Weights of a small mixture-of-experts language model, trained from scratch on English Wikipedia.
Size: 8 layers, width 192, 37.6M parameters.
Training: a variant of Adam for the experts, 676M tokens.
Below are experts of layer 2 (counted from 0) of a mixture-of-experts language model. Rows are named router (the router's row for the expert), gate (a neuron's input weights, with its number), up (a neuron's input weights, with its number), down (a neuron's output weights, with its number) and show model dimensions 0-191. Each number is 128 + 24 x the weight over its row's rms, rounded and kept within 0 to 255. Numbers have three digits each.
Before each expert's rows: a language model's description of what the expert responds to. This comes from a sample of Wikipedia text that the model never trained on.

# expert 38
What it handles: Short word-initial fragments and opening parentheses starting a word, such as dis, con, un, ch, (J, often in citations and titles.
router:106121120187136137131168123151137109154163158113132122096082124147180149170145094100153191117140114131109132125181118130108113148158137135105147119120099103125087138052099126131146130123120124102125118179171146114096115112112141132092103162117123153166106099118139162102145114133106129123109067088092128100128132090122100090135097139112122178169112179139179129140117106094146112183117100110139117162118147127152133119131102109161095117135122139122115103144119129123143135149145107124125149139098102134129120149153102106109109107092112111131162110086130157109115101130127137122
gate0:110173112158123137142133159088139144104117112097130139110121166106163113118112127132151113108094106103134119187142117109111164156128161131098117116176133135163115116117124137134122146126101126122114116110127160118162141123113167135101157141149139146152132116124170168127142130138109082149109154132111160149091104163112163151150103099110152103170133121163092167117120110156111111131119092098144126135111137057078136124145133086120102140174178122083153143136174104138100163138155143154107125123092140129118129117126124138098114115143106159086123111157106107083140116106071177104
up0:119130114115127096121152185122107119140159143155134096156113150127121139142110133130147168139124149113139150158144141100097084110111103095138137154117152138140119109112090062151116128110154145117170104161121129143130154090110148133081118149117105119110131151167137181114151165145121119127125125106124128097094105147137120114099133124082147173115119122167145144134103111127158130109138147106145110100130102134134054147114096109120163118142110164118139145093134122124142110127129167094133126144088121176088127215171111153129092129087169117127135075121144163137109160142124147110
down0:089158174119135129140128126102122108168129110176122092135120149143111150152109179112174097108162141164081117134136157119161121142140094150138120105142130117153136124155124134114124110169142194130133093135137139124142125066116127093141140125098111166114102103133118114143071129168138090147096197129124135079114108076120153113116147121157140143164102126145099133116147131106117139101133123185117152140115080104105134108107142142129146100123129149149135122109107146109122071101139127146122152106136133146164156139141128125106134070128122137163156104123109082169170129119140131118
gate1:131128121139138131107126156103137172117103152105128135161128164177174111129115088144154118107115119149143114105105132136132097122144178125152127080114124156121111117092081114122125134074121109110185131092125128135164093109088077113119123105161101139138105154118173136139150136124166150135130117136135113183149139164093112106113139083156113142095144122120106113139111097122143129180137145148130132172094110149146167110153180092131090140166158146114099101155135170142109138124146133097083102138065161106155139158139109121095107123138158155137142102116111143126117120119117139136
up1:120115102124158129126097138130125143110145142138155171121163156106075126149158148087121149072152127133128102171103144137122133104121118177162142135169102084109154157166109136123116123125110141102114131135154175145090148083120139125091146131132133126148154104171124112084153146142120130125076104098135158169074158118130148107108126190098125135094115135148154122112120105106137108100121118090151151152148120122100109152155119154138110115106131141124103157110121089076129116129144159152107113143163126138139116150134154121156089175139091132134114111096124138089158089143148152074
down1:101160130121120134157104142080096181146136121139148154071087131108128118125100166124120139121154122159194108138132131146095125126108109163130109117132135115096118141209130181147109097138182117135117127100155126119115106130146070128120151152108151131123174143148132136155113110142160152118132149139158176125161121114113153076171132115160125138102075097119133139132140156121131071135073178134092149147132108118145120137107124130115139130133092113155140118158121086111112114104112128140142119122130101157154118127099129136119129110159119114118114098134092116141119080127071141141

# expert 54
What it handles: Articles and particles after verbs, like the, a, this, up, down in grew up, shut down, sets up.
router:101102158180121130157167141130140131136140144110146136104085101159164131193157105098171144130151136144089103108156144118094146165145124136085141119107114104126113129086107116110127101128103121119144146155149168133115068108123144141107120175115115131133140096170133161121126133141107138138117108104112134109127108135115114090165117131068114136148149172129143133158091121081113075170139095102126078149120149096153122117163094118139126109137137136136131120154117175143137107159139108134101141154111087111144134143154113104122078140134085140115125126096107166096128072103148126131
gate0:174084147142136146124156073189122129154156153100180107132105164138155180168126145126155113143087161156153076116151179138140130154109132126097106088120090162136141102102083166102105132132120127133142151164139160134127105109106110107140160143109126119125117112151129116140138101099106093103083134138124165123138136159131116119163137147158132135113125165106171124079122148142118108100098120147103102123133130148153113114071111093098135111120086131111098135157126156078149121162109119127119125123136083146138113153144131146133132152084120118121164100096137138125136162126143158122
up0:142112134144107141117168121125086147137108136117188120143124153148134150157154192127122108156095163184150091106135140174127150161112092138118121109112087159135150126118080121132123133118145101132072130120127126127168124101147106130161177163089152108111142101118092106082137122121141087095128144121161131132142117160116130107165150130126125118141127156099101110103166163154117121101113094152111095095117120165139122117119120130097172120124101115155091130166153131112141079152092114127146129106159085156148121127175136174123137143115102117148162140136122155154127147127134170167
down0:135137165105122166137166103178140145116115092160134143105147110125113082142150128141128125132127130166156126145094111121173160132128156169138133128102118115129115095127123126086090093168106139135104117133133135121086167085159122112099122165113124106111112134124108096124137127100136157185145130153163159122058095117129103134129154161126107161131119121116140135099128116124127139142183106131122146150088120178126151179089141128051094074160145119128127145107132119090145104137141117106130151136131139138106151152127155144132126167124085067130107127146086131129119123097119133157
gate1:113130142124135187150086126112121200153116130092117092132131122130148128183158168152135120111149162125095152097144113151173119104121172143139142119097133139158113137090156142117127124136135108115128115099139086124166116161128162135124115165160125152123122116115129094109116102119130131093128152118144164123125119091120138098129171090137109123120123100124112153061141136147128107115123080105115076073131159137133091151123132152107168127135159097149117091117115154125124143160105071137121121135098076088137139123178125118164094167127125138103121138141115157117125123127176151099
up1:131125140147126123139100169132122171184104138136125100102105175127134146118111077110136122123156125136154103152147163130115115129059131125117144120140130117143097113094153127140154131113117153127162090148127114140112120142137077154110107116145142153143109112114165128119156101125117140103144119138133145146176125099137112121130109124086177130074136135117135160066123106145112094143138108179137124092171142122133125137144139149121114123115138104123134100106139142125107132122139183169134120107174085103134149139203116104109145146092108122083125158171117152108141172163171104076
down1:092122084095178176123092112124159160118108163133147082165131145135127153127112095151130072103169097100140149170098127110131122132124105134151167152119140122119123126145151130167130129128125166152148132108144158149110127112113159159111125148124091138138133149122090135142038119140138131137100130150104118149149102131107146099164090188106136151132130081124116125080163141127121094114105179141118135091160137118160136160174113170081126135126150129114097100133106125118108116121116126129145086102161150106083123154142141127135121103113121134127133133117094106140171115142130142101

# expert 41
What it handles: English place and person name elements, such as ville, ford, Park, Street, Hill, New York, Chicago, in tables and prose.
router:115101149123120150132158103150135155141137144122126118103126121156165166145158122085141124111125160173112111141137127144113148155155144096118150105115114136152125135114109139083122123113128111097161154127153136122103098103100143133068129120139068133176133126168157144167152148114135135135099112119102136116097112143065106114157094167120086132126137126156124138133086118126122086137111111084175085161083137105120134116171136091132108099122127152115170102157134152122120153175171128131123172136114130110190113180143115095108110110128107125137156093102126167103119115096110158114
gate8:131155129088153145133106141171101117159127126113164127139095089118122174119142158165133139083077087131161125109099134093095120144098105083111151093182146123124122109148161105127098135119158124176104134136106115125137115138161126113154164100114135116160130162141119168158149151147145103167148124174079112177109178131143157143140089135130109120130129142124140114088109117135139122094145109131121110144166153121145137131098079143134162129116149069102119125124103145099106132141101135111101161129113135088119114150117110148162154128124143143147126197118152107112128133117091083126
up8:141136141130133138097168107149101120123151137155123174087153130154128137132122131088122045117107114140101123175113150112138119144090136143146140156134146118149128114144089189139132104161123150193107141107140123104121110144099140110130156123100116116122106136144138111174154131101115126135173119098166138157077133132100163157168129139138078128147158130142075136151080106124096127144115122126144121158139127172130144125112154100080107140133139113124108125124066104115157147115131123099102121107112119116140114128131111115120098153136097111144140127070094202126090146124101133122
down8:139193107136093117130177138160101123119116104104122123122112083115164144118125083143117105140142115122097130139145130117109166115088125142152109188093127089114120104132132122158122123168103134137132134135074108124093103109130108082120149164160159105145160156151160114144095116116139170149136162117125135153126144129122124117141093159111095109125109137129124118125113138121099136098155148166149097106139126092168089140152153140067101087095145090115145111138131124169198116105146120139095120122097114145128152196171150132163142130133123131120124169127148131117110137136136101165
gate9:118116159120169140148118111110114115153090146156104096160115165126109162132117102125107127148107107161128138114158106095094121143101060089132142089115110102141123155133104144106143138125142143095176155132134140110143143152082093146165118115105112100097115123155119137095159128144158135154148102140146099093106154138156136130132155144129096089149114159129119110151081104177188142124153123128076108127133130145126175111116095121123126158108115119103102169129156135158122131150096078091136089130119115118135178088080173138138126151129164113119147123127100101159144126129157154130
up9:152142114118142121122129119119118085100109134136153095161118122124101144118128113166135120137082110118141127133116139083079105146119086095124144102167129106132144122126086136137157119145121118099160143126112113094159141120157115127142109122128134126140105119116123137073141137160149100116141120111149101092114150141145149161126141163132130140136126132145130100141103108182174115139174097123122075180133138106116154114104099094104085137108138099128123149118137136185156112112087116128138116133106127135150165148109176131160106172129165115193182086135135136163124180078065128133
down9:114170147132148089131078114110155147113148105130073154173102147127100104097133094160115084137077112111168092136114122152143144159144136089121144114168128108136147115099147133122128138122067147138139085138069165137109138121111120175143126076132129120173107142130104128113143136151098093129124109099123102110104134128153145115118141157158149116130137144103149131141152161117141136147087136151131130160188161125141158122098112161179129154128162123064140134131131120147104129079110128112134115134132126131144133135087119162153132137078134120144083136119125121120106159087163130158

# expert 11
What it handles: Closing words of institution and place names, often with trailing comma or parenthesis, such as University, Church, Airport, County, Pakistan.
router:098127116120131122154168108163165113130147133133127129085135116152207169150125130109156197112144132150116132144169125132107139134165134112109153123110096139108084101105124126104142133157095137104129166171146161130105099105110129152079107126119104149165121126132155167142138124117101102124100109108115145093104126103092071100152092162129101132135125158159156161140111119106134097164109120112176106150087153112159134118153114096123090117127099128122151125161156147120110130153159120127140144131093084113153125166158119090102125111131116143115143084116126140112117079099100127102
gate10:123132143134134135148139102143165134155183125138125123102120138150143187161108124104163148101126128177104124123121148125111139129120079144112115107149122108159122121090086167088126095123102134110120126137150136103142137122143150172150104137146109138126112104132149123152113146080147123124119114137140139074122081088121101119167094108117128194152113131181095088168076084116149115122084117129112052117140159139165140100121104101132164107142099168122137080157108116138130099147148115105146129163101144110120127130112103105132156109097150112104134102107117151119098137140093128137
up10:154148117131097118129119113143155095135132116130135127104165088124137200125102159152146148120150096154159160100103128114123085106129075157149115144170135153143116097132118116148167137132136125124084137117112091145126152126166133141158106123133103123109134145144148114138088112108112126106118131151187117114132091091131103148134114106142129160124109110140133102160121117117104137098086141126130066098163164156163103140114082087125171126112064127153159126148123094154112079143124151138155119119099165120120162140106097123140168145095140147107138120118134140144152121153093077172
down10:131147127122142128132113152166124110112141142132143128110083141151143172123139134179118180126086115128126117136112159131097128145120088150121185089129080163122137125129109134127122148160108150091099127147175101154118133121108116138126103116128145124172114108115136147158162088131115080129162119119161094107099099129133112160140116161108108123109150148167144120154138095096138136113136124125112121158103141145101123120097099120117136120107097136093181157177112077143158084122098142088106173151080116164124089164157131162095140135131134142126162105167120087128112112130093088153
gate11:107135116132139153102190077117090115163106163152142137116118137101109130164100084097158107149121125117108148174143113138130113150119124125142144114125112083136127156120083160129103107103043155145129129125143118093152112119109114116100153155135103130127125111127122139104111156126125117143124079134169162144112135101110159107130110111118130126162132095146131127180097134119154118164103080152145077147115130129176146158147184133135118123100170130110135121160108091168145094133157171118134093155148147127165096072107126114156115110117104115133125105110112143112125156129164128148
up11:144126135113128153144106116115075117154109148124142169073112124168100109133118170092110107137162169164132099136114083177099142105141124144080123135090058105124139130115127139126142160122138117126109165105116136143114142117147167162165144109119166132111134114158118088096147110094135147147137107137113127119137104155142119142125153152101129152096131134125123181111140113099092169176147120122126101130151182080143130127131102140116084122134148139161134151095164118147119122110113096144132146141112107147105115137117101137150087099178125120117109145125123089156102081087137174117
down11:160139126087076101164181111118127065165160122105151116141161120124127134135085143080096140148095141152110126128116106123114121100164085146101123110132129099114103147124149063150197104096116124159173131152133070082131130138109142143131108120134122129156099133124146132181130165142106161167093134163143121120161146133128108118106136114116153122112136169154128161128110118136147135156133119145147085148108146072115067158121121148164145093146119133160159120135134139132140127130151157105140137110120103125138131136107118111142118123129126140122066152112128154156133150110091149118

# expert 36
What it handles: Common adjectives and pieces inside proper names, like Red, New, National, Green, and fragments such as Clyde's ly, CFR's F.
router:093087140123136170114145107133152170118147160113093127115117150135126113146138103093135109119133130138121088103146119154126139150138108128107153130124130116160120164118123136080109107103131127109181177151182169107106113109112140123095106138149076123161098105134142151142173150115164136124086090092110135083105080135095137121170110159107118141138108164152123157142086142130151102165145102121150121143113138150128114129125136096114114111132113155107152093147111140106121147157133127143146151185091147115162112117105106086094106100134071121141187123107125168099110129111129171113
gate0:138180134073139122133112167151086144112147118134091104150110062115105132113170151128148095095098136137140091125151150147108111144117090137126113072103143098099116157161129116124102118106129136109153179132128116104135092109138129098109135117140134136134123176101148117141159145139168123133128138139112140160133143127097133143146155130157148099152116142128129137147117144136157124130153086114134140134140106136117093153139111109115170150126124123091121129115116149173137134123172107127114124169129175077197087146163112111119131117080091129117080109131083114118163180131081098115
up0:150126139124143117120121103095150115137092137130144146116107131168135123138105101167111156122107143125118166149149086122146126120125131151125114153167105139100135122081120152136165169125156168106129156112100128142153095196144110124156136128158128159119134073101098133119144126116105179148145144087141102091113160125164130137108128108150116089087133097114141133134163119157109134102105126114123124065118080145155123102103110163111117100124122115134098153133175123088118126158147174111126143142105139069086122111113109126152121143163106134101120185180131070096136152116135130108
down0:128117133126187127139090147111120131161121103124145126114139082184150106123151137134126080106126153108144134134122133108139104144159111103147113156143124126139118089114147144128060123104127150091175137165139138112133153145140135194156128127139089145154129084092058115132142130083117157156156125138132123116129133133174136072140121112146111135111129169101163112127140137164132102091111111137109136091142150119165116146127125150123125158152163126083134134124148131176138172104121161109143137181171127092099141102116135116098099107123173133129136099121118098136129081105108108102
gate1:100137154146091113112164131145093104147164090123188101115147130150136095129099123133171200135128126120118125117136145121113165096138112131116125150125104098108149132116187119103118139136128135129148112137147107100109125157121114127137115137156126097135145139120119126131139138107127200131066133108124123140131088128139135072120140170140107110119119154115094164134081128118108100141143117118144125135134100103110136123163119092131142100103109149130164090149094130081140195151102126142130140114156094098148134113162143120150119174138150073102148104099134180126122092094161170147
up1:109142116101110113132170153160112075167173110150148130112129114129113098122116126110145143135129139068118122126071151116125143120116123136124155135156102155096117102093190134115092119148133138147164126137134116113167106144150108145119147125157138134103185156074110119124138100123147150099101133107152107121125115119147147098137154160122141080105122162111116157155118142137129087143165116129102178146145122102111156109118126102115130108149110152115113093110139116112123168117076121134141107169136114137178150102120133097167117138100155091156112110110163148199101081097148142108
down1:163152109141117155154137111121107093166131122130127120115154137125145106117113124105153128129147115148143123076103149133136138157113159080160089090112108070109135084128162096115085133134137118143132133155116140149090188114146105142143122105131126163140112133144137134118107112110094167110074157128137111127088110145145136139117111145147143123162150122091121095151153127115143119114105138092133111170167139096145166110126112103128130160091112125137185156136120140173148182113112138175140088123192135176104144114095137142158145110119069105116123101114089143105135127095158132136

# expert 46
What it handles: Word-ending pieces forming adjectives, such as -inal in final, -ural in neural, -ant in vacant, -ic, -ical, and the following of.
router:120120175132131144125143097134096133140150148133133151087114149143180150181168087116162121118174161146069130099159107153107120148133131135097159100094090088125106134105130151122115111110120125088139143130148150138091137116095121145094128133122112135136100094143143143146116136151139146162122108122139131097106124105131163098167092133071111108145108162181129190105097105108126100144101091098125120144107174097118111125137119114112122062155121177130122121185134153130148142157141118112143139177115107133140110114130075125126111098148099126125126153117122152114101123123114149152
gate1:101129153114130100102109103098103154149097094131134132124140150124111130151132150124127130154123110118137096145119093125128143124137162112111127121141158138140133088102145137097073100161127137110122153112109134152174140137127205121084124132116123151149145116115163125157133148114139076106111133141110169096119143113112085143140117090122116132163107073107176168141141094113076168138094096114130098105099151156130128181114122114100139083175120181114143142099103163118184121103170159153110123145098123137140107111131150143145147160147169117161129125138112129145130110159161160153
up1:120121155109146124112110143105112102105107090140104142141156147149084117149158127128126088197151116159137081133145087086133149112108179132117106129104127144143135118105118141122127109150158147114142133101117139138139110166123195160129141135100117132132160154111149147147151098081139144124129143177136179138141145131098107180129106112098087122163115097099164120124101110138095143132114112146150130106159144165098128134161129180086122089115085148157105142141086131176130093104130139115096098122125079152113114118114178143137133126141148119146104148127117118132118091171124157149
down1:109105115109132145142122144089102082134104101151112104113149093110164178129100156099109085119139106176131121116182108125133165102178131123123171089134123163135121081134108141096108175143108113089126165097095135096170162113191182132104160128105086133135162144105150084114115128124147131070084167136140148089115143141106116157121104111122111146123088120080110130121123133106103117114129152116130135105115118150149152136110160154126174128118141126138099153098127174164145122129124118111134127142108093128122150132164154148109125150126129109161152135132128120140103136130160133143
gate2:109144119130133108114157132144107129169149131122153103127155101136151135136164124118114124163092086124132131123122134100092128114137105140119117142108135122113081112148117137139144131091112040140141123152193128159127130115126148134110122107095127133115095095129103122072113129109101087158167106129115104097134073162143128154165118095157074121112128155180185173137119156109105127146098144128135123129147146087132109141128113116126147079187097161139127124161132184156130121151152121137112131111191146135112143145105084143170149128107129141133139112121156135139142131106165112119
up2:113123107112113099105160126111093109154123126164163147104155144115135127102160110159097140174140104148152151113109150104140128114142100129142136158118109105146099093128136106149142139128136079144108122121185110139130145127141120109116112113097184110107095083143105133059108098113081087145167091134122079107158086133152128164122119117122108120102098143195158142145123155142067149141100150151107114119148145129094127141130118142103111125154119151154115101154124119169155100135118142132099142100167150173112169117116105159164151155112103133129139125134153143151135119129182135146
down2:100111125099078128093140112130162120149128097139121089173135153147107131099119140145145124127136140120155128138081077139153142153130092122146076138132167117097131134172114154157156139110093100144138132124004111187137159166092105136094166127139111161101113107135159145111098149100145099137134124124099116137140098126144109106117133082165098108175104128154138133135133112159120151144138149140160120103156140112113133128125132132100104097131117163167116104131135130132131131112113129113138108154164150125142147149147116117178085137109144104132119122129156121132125136100122166097

# expert 27
What it handles: First letter of a word split off after a space, pipe or comma, mostly b, p, c, m, as in b-athrooms, b-ananas, | C-leveland.
router:120097137175128138156152109155149153145162134106107142127107148139159143163158104087144140112124138146100082156140107143102163145135121105097144121096107091142065129106105146137116113105120113089175142160167154086117123131116144146098119145131113163135111115127168156129130152135101137156087063097122139104108098111126104084157093136089101166153141154147138159163121086104166117160112075082142092147107150116161124117159132098138092114157124123090150091135129127119114157141160122132153151147119086131120105143141099109132103121123141107125149092095112131100129129108111138124
gate0:123110120136144113178098128143089098148169151147138076123124170130160143125149139120133171159142110150175095142121108148144075113168139114157160126108055169111115125093129104150132157132130137136099131109146134122107107098127146097121156099142161156155110127133125198101100102149109120102098085138156113131121130145131133131124197156127146157114113115156114134120104129129128146137101120116143139125135140104105093146136124135122118120124178122127151116114156126107122107108163081143132129126130164111110119122126151153145147069107129062105155073148163131135141094113090096118
up0:092121108177096135143138113089109149144138121140107132145128071100105120143107162111127134157152174145115143112184093142134125175113109132109110110145166114125174140125086125133127098097141109114179131124125104136136188106105118141123101118189130113120108139107126067114121112119123139104088090072134121142139120091104117109131114155149115113138080167122132144165130109161141139125185110133119139141113097144151122113158146156133121142146131160154130117153129118093163179139138128126100118153122085112152137108146153097117071135094127106141103144116135138186101096123150140148
down0:118096117079122124109091114112138106114118099143136121114121184161135160141088133144136123114160112148105149124159148082143128110143075096124086124108115170098155113127145142137144180142099147113124149125101145163136131145119129121112099153094101083102166148160125152165074152087146125141094138176095114119116147114097089122161118161123135085186145145126113128160169125135122050132130149123130124153077125103142134147115126146148100095155114152162122123136129150145160137150140130127154112134121109135104152142118178125098106121154121159112151115160096100149133139145101136137
gate1:084111177103132113086128143126130165103115122144121168155118183129102139123091168154137103168092114131132134158139157132114146155142138114147140163186158188096164112118140098113110168085135106113125125103127098097096112135165075120144120136113116143119139151076098082131108091126102119145143088095142155117123147128146135121134111122172138127126141109152078127106140148170126126173143127104107143114119121150118107108136145090129166119107158135140125148102140131063146141116111124136110140158143132140090129144131056101132109115083137117157123152136103117129115107143149160141
up1:160149086126152138146116107119118135127149140149118073107159076114142118116113103133110130106194130125124144124114090126144098105100117124114128097065128105172113147159091151117142147172109139101095138142118131153167153098084172127112149119151148103128133122169150157115155154105162111113117186156132110140155111143126164132112154105128093133141125139111155115170109122099101114091125118168134127128139136108151139157130133145162087121140093132084140111153108128169132105151144158097142105110125111150145125132132195122129130137116130123059138112143140160111167128135088101084
down1:133144136120117120152140131079122150104140149104150118124149141132128192096134150118128094124149161116138130106130150163126140084116161111142109101123149145154130142134156199164140156093119124154114169107170077114134117102098124133117161136115098143120110114172102129145078132154085124122109164188137139125118121145153122129094137128120117170118124139120126081134100127097106110130133103110136105127165126088153180078144181165113109156129130099111121157114112091139121130133150125118091109113115137124143103090185158142112092114109169068114117109114119150128155148108133099112

# expert 17
What it handles: Inner pieces of ordinary English words after prefixes, such as ear in Appearances and researches, itor, ector, ment; also sentence-final periods.
router:087134152137142151146142102182127119166196142120111150064105145160150118178147105107163148121160150163105105147140138150096118126137115148104185110123096090117102137102122164103127126125116151124140154138148130134091108122117154137112144152126116130144154098156131124146137108117149138143134095101077148146086131091115146125180109152044118117157112141141124150140125118099137102150105086112129092133097123108137133108156103110157118111139102165110122107150140160137132123169126107146132122172094102105136128126120108121123098093093118126142111100118112136103112072090109161130
gate0:119155111106122155135132123119108114135136164112146117218103161138136108153135076111153099089124127082125104127127126123106135165142099115134121113116122119159127154097133122140153127117134170111160098077116146162135126113091142122125129096165118144121135160151182110123110130116139169173121114121120185158114179130126144114164109090165131134135107123139116122123107103108168083173137131124104147157159138102115161135140141098140118062108112131151154123115128175106105187117100104098124102090105127133106137134113097127135119117109088091134102172132090136121099118144120152134
up0:123131115162140113126144111139180172120113124085098126106106099132144123102130149132110132115148118141126123135151136152134129110134157123138114079106111157127148127147140123139104108102113124123157129192147140132124145114192127130109094167111125165134116089128130157108175134162115076090091111095110153116105068086165112133145135133129107125128145116109097118125105139138095143119099072141137110122109131129110143139135153156128148178087114171118146121152121076071116106143166103150122141120155163116129105178182154091110119155162152121129193091134149123145148139116121119132
down0:126122150131154118100136111128129141099135110132128100110107133111169144155134168155089129183105175145169109070147123093131128112095125109133102102119179138183113133135166109142135081186130115089140111129114144132136117111110124121081105126103194128116111113111118124151149160138096133083156133151083129097109148100114108124136139134114157135120094168183127134147133129143075163137149115128124125120071111141083066098174110111089146169121130126123110084113119124135124157154118138161149142121107135097138140160101145148119114124161126144150164131132146131128116139133110111104
gate1:132123133132147162131141149161118107113175180131103117123152138137129113114173098110155165144095093106099103126128123150120150129138122089128146093113100122173065132095098140109113115129132154103153118164154143125153091110116150170114129105143119151122139135124161145126101168076126149101112120084115159115128120087110151109154118139125074131128119149122120131136133136070143100164126112105157099161116084125165132124151202095107136143139118126143127089125080121109137134154132109125158173136124144137145130143160115089096093096105158114093113115157100133138108184114117148100
up1:132137159112110159096106134113106075125062176115147169099128093119115116105147158132136121166072113105136162152123138139143128107118140155171117153127110105130099094131141133152089127170124171182108124173113136142138123125120137155158163093088116105115136165144111103168116120098141192114160154123107128134160157097152153117106122103100136100125108130091118130116138151055124145146117161130146136121130127101144106139141131123106136105147143100154108127125128161145154125110109130130148147156106144149106139127100111151111107121091128152082076148152109093103140141176109144137
down1:139133132163143113100096129125157087181126106126119129115109120140095118172093119118149107119169120149089146148128162134109097159113122148119124121126141119153121099136135120133140120097137106133142112152161151133115137099109101164125097143144135126172126101085137172128171124148112151116118101140154094120114059137142090112159104157149070139092168134142168137132102092165168152148166165119137117129121141181113133136113099056139105099152096177116130134143105148110099150138120119132098103134114131152088153126096072120136112127160141127164103109125112144158145120151168119139

# expert 57
What it handles: Middle syllables of foreign or rare words and names, such as Franco-ist, camp-ag-ne, Tanz-an-ian, Xen-og-alea, Cub-an.
router:119114165152157163129130111164129114152173134143147135111123121154146170169152111087171170103137149136094108141147097155107095124135114137103150098126101114139101130135147164103114097114107129124126162135122139119121136105082138134112136141144104170148124094142153123159124156123139125136129112136109133098091104118128115127150098138091108134138108172150137171146117104102181088172103098105161092163072140129143129106118114094157102089155156120081151125152128150121146150151157142102156146182098099098159092137095105109132106112128151126127135120083145132090084111119094166138
gate0:161107150137141132151170135124146125145063144136125124134157143140144141124102177139142146137105137142126139102120079106115115092143128135105129119162100114146069137119115114135172130106185086120138156159102144112126119150127100176158114124126133088142144140122148108126120139123070140074149126143153112164120107129106112125121126125131121151106086131169136162145124184111159117122136163133199125117111094104089105127110130131151075099152139134090102117124171120137100149104116139171133130092123127148119114125128148117135148128105133176115149088146130133149103116138132143039
up0:134133052141136091120151162116113124135127121110139087089115086125105132131121095137171113105154043132131130167139132103089137166103120070136105123111140170135115137151138136091128140106157109120128144163145133120110145142156111141103167127059168124199135122127149139137113143153118098140116130131120164090147118143123127139156147160155144121148131136142138128115114128146111143112133132114137108153169146159140154107119111133123103139113127117144141116145103082107103098157153135126101108090132143104185137170124139152147117117099135100110146145167135110140083133123164124201
down0:173082111089100136139082115133151155127123123089137134126116089104105146163164121124141121140126118107108132096130158065135131133100131119139159157067174162109150129110114075089146170109099126121123147101131101128100133125156153122118124140134137147088131107152146131137159151137140154182120115170129126119100109144133167137135148118168123142146142098101096159143109075131113134143088090098131120122119182146153156132114111090074158130118127101153118113168112131143138134163119095122145124126129112117109133132167115088147213104162163134126148106127153125130138123130122112132
gate1:153118165146111146140149168121142136176124119141144123103144159159115116136159136128135148108154155157120143121131143084137113150144175125128113147126100121130093141119098122124146132116090170131137129095153149111123128111127137169109107112126168109102149133174105144142146162066112168134110129131132136145128139102099082075101097122113116115122132131158146159134120158103103100149081162157173151130159144067140120096159106141129130153147095091134138133133147166097128145142137064196137132100127148144144141107153129115139114148120088152058118116113146150129125119138156125067
up1:144121097121125095130131067147125098158151147126142130108110082163137179137132134127130129122165154145147146084153135168133145110162112105126143125106124111147149108130132087108139065111086140093146157121127138140094142136158147110100101127154066131159137124082159146134154067172143122139112127103098148148117117154106121143186101153154084151154124156147143111144085127114145105128151139119103097135107104140168144128123131084106130054120124155180155137100115102121130137104129130109127128118125093133098128160146156150131129098120110126156129147138111134125142127090185138115
down1:142151139129142121085114175181151101094148115158040077116121134108135103124125103140165128105144127171110113156156074121112123116113110163131170149128082132090163135137078137146125129099085149153096083127152132121113124117078099138130129134135121199109142102130156109118131148135168126136111132138150090110126143131104089104126151156103162151116134124122112118114164090180170126141144127147133117128132147136169130119161111133120154140185122111109109141126090136128113101113124144077127154154125138141127148126130141124130166120164169101136162122099126127124102130110135142119

# expert 39
What it handles: Hyphens inside compounds (hard-line, main-cast), list-item dashes opening infobox lines, and first letters of split words like c-assette, sc-iences.
router:114085146175151128156161137127153143157168139109112147101114149167168131147156116092158137128149114138096098146129107125110125149124113113115154119082102108129099121078107145105127107098123124090133124144147160102097127112115134132132128156149124139157115088133150181130120158120103149136122046090131133084119108105131115117150099128079104134142117154172120159157098109128159111167098098105148093145102135122166159124161135084154131107162121134088133076124128158112129163158140121102128144134113081092124126170122075094130091113125112121125146111105103149098125122139126150112
gate0:125170141097136118147173099184157169093092155109161134137131135126087118119129130122088113133129160116106126095151151120130097148147134114162118172119108116131137157141128108111140074128142154120153176081144176111142112112115154153117120136133125157110073100122122139128132138090133141133111096132117141093139152125135160134154097150160147087129147144137120099139099147131112105125102138137106142096101121136096152127172144153130130148157120167121111126153107103166119108126135113093099122141145163111138141133092138112093145130104156068120178154170060135178129129110175087127
up0:117130107086128118125115129143109199119138134114120162132136114133100104100154087118108106149122144119094131099118156100150100134113137154168124164111093119144143154158077140128149101097132118108149189097113095151141132134127113110135139099128141114105095113134167140113139128086124128122151076122160129125136121128133145162130177134127103116094104146173120087136093127157134128077115115140125189086143102153061163150143184104123139171112078128116138119115119096148127125170118167145107115125151159127096149145141151118137103142133126104137150130124122185148159149135148156148
down0:146149159172127100097139165126119162118123091157132137130141147131108131146154154149113146128122074138121120175139137102149124144160128073219141155118143144097105096121131126078165146113138126134096135100125117178127143156118129146108137140120169113134111143133095125091119107119120134131118118116077119139097133156138127113104103140103137158103133131176166094116159159127142096140166123141122071132111061155156158130148137134144146135101122085123115117093130142118114113135150166146099138130104148079071101141115127123122158147114153139127148090094101173148124132151107139112
gate1:165110130139158116141143119153136119132115128121137128123116131126179156142104142150132119107124146115173090115126120155050149120142125112161127132175101150114100133115180117129133135116103167123121128184140108131066122130158128137104128110119113079164155160055086155134129128149105123087128101125156100118099145131129122143159100123133087125124137146141121135135139134157184124104120169116106160154122119143107097165148094165132152118086126116098126123133140086134125195181132094123117093137109149142126119177128098130147121122142158088108110130136140145126147136131079172134
up1:100147145071113115113100109118122137100137121137127126149111156107093120106118089110111155118132119164084163140143149107190109124128118123126138125102152120153136112110089136140145113165158090117132132079121178152204120099109105124130101116125135171092098134190172127099136166134108132155124101162106124153142138156119102124104149157127145131126143107146148116143129125130055143135132100172146137105153125117135154100104144093121113164125137145139112157135134148144108105051133162139144145121148130086126131117130149130122178134128114161141120133086125136161110103121142071136
down1:133120138094135150148148182134120130115105137127081119146113116139121179103196140149119129155132134104146134152092121119143125148162163119132124124087114135108103123087123138121125108158126100125181144120080107169115141135142128086133090096061179110166094124153146098097134131125130107115126116166106138119126140120150140131144130142123156143103167088133158125138135096148142097131091117077142139105134179129118146142098136122120125113138176115108146151094115146129133140122102135159140129084105127135115089147121108102130121150143134125181118159151120200079109114152075111100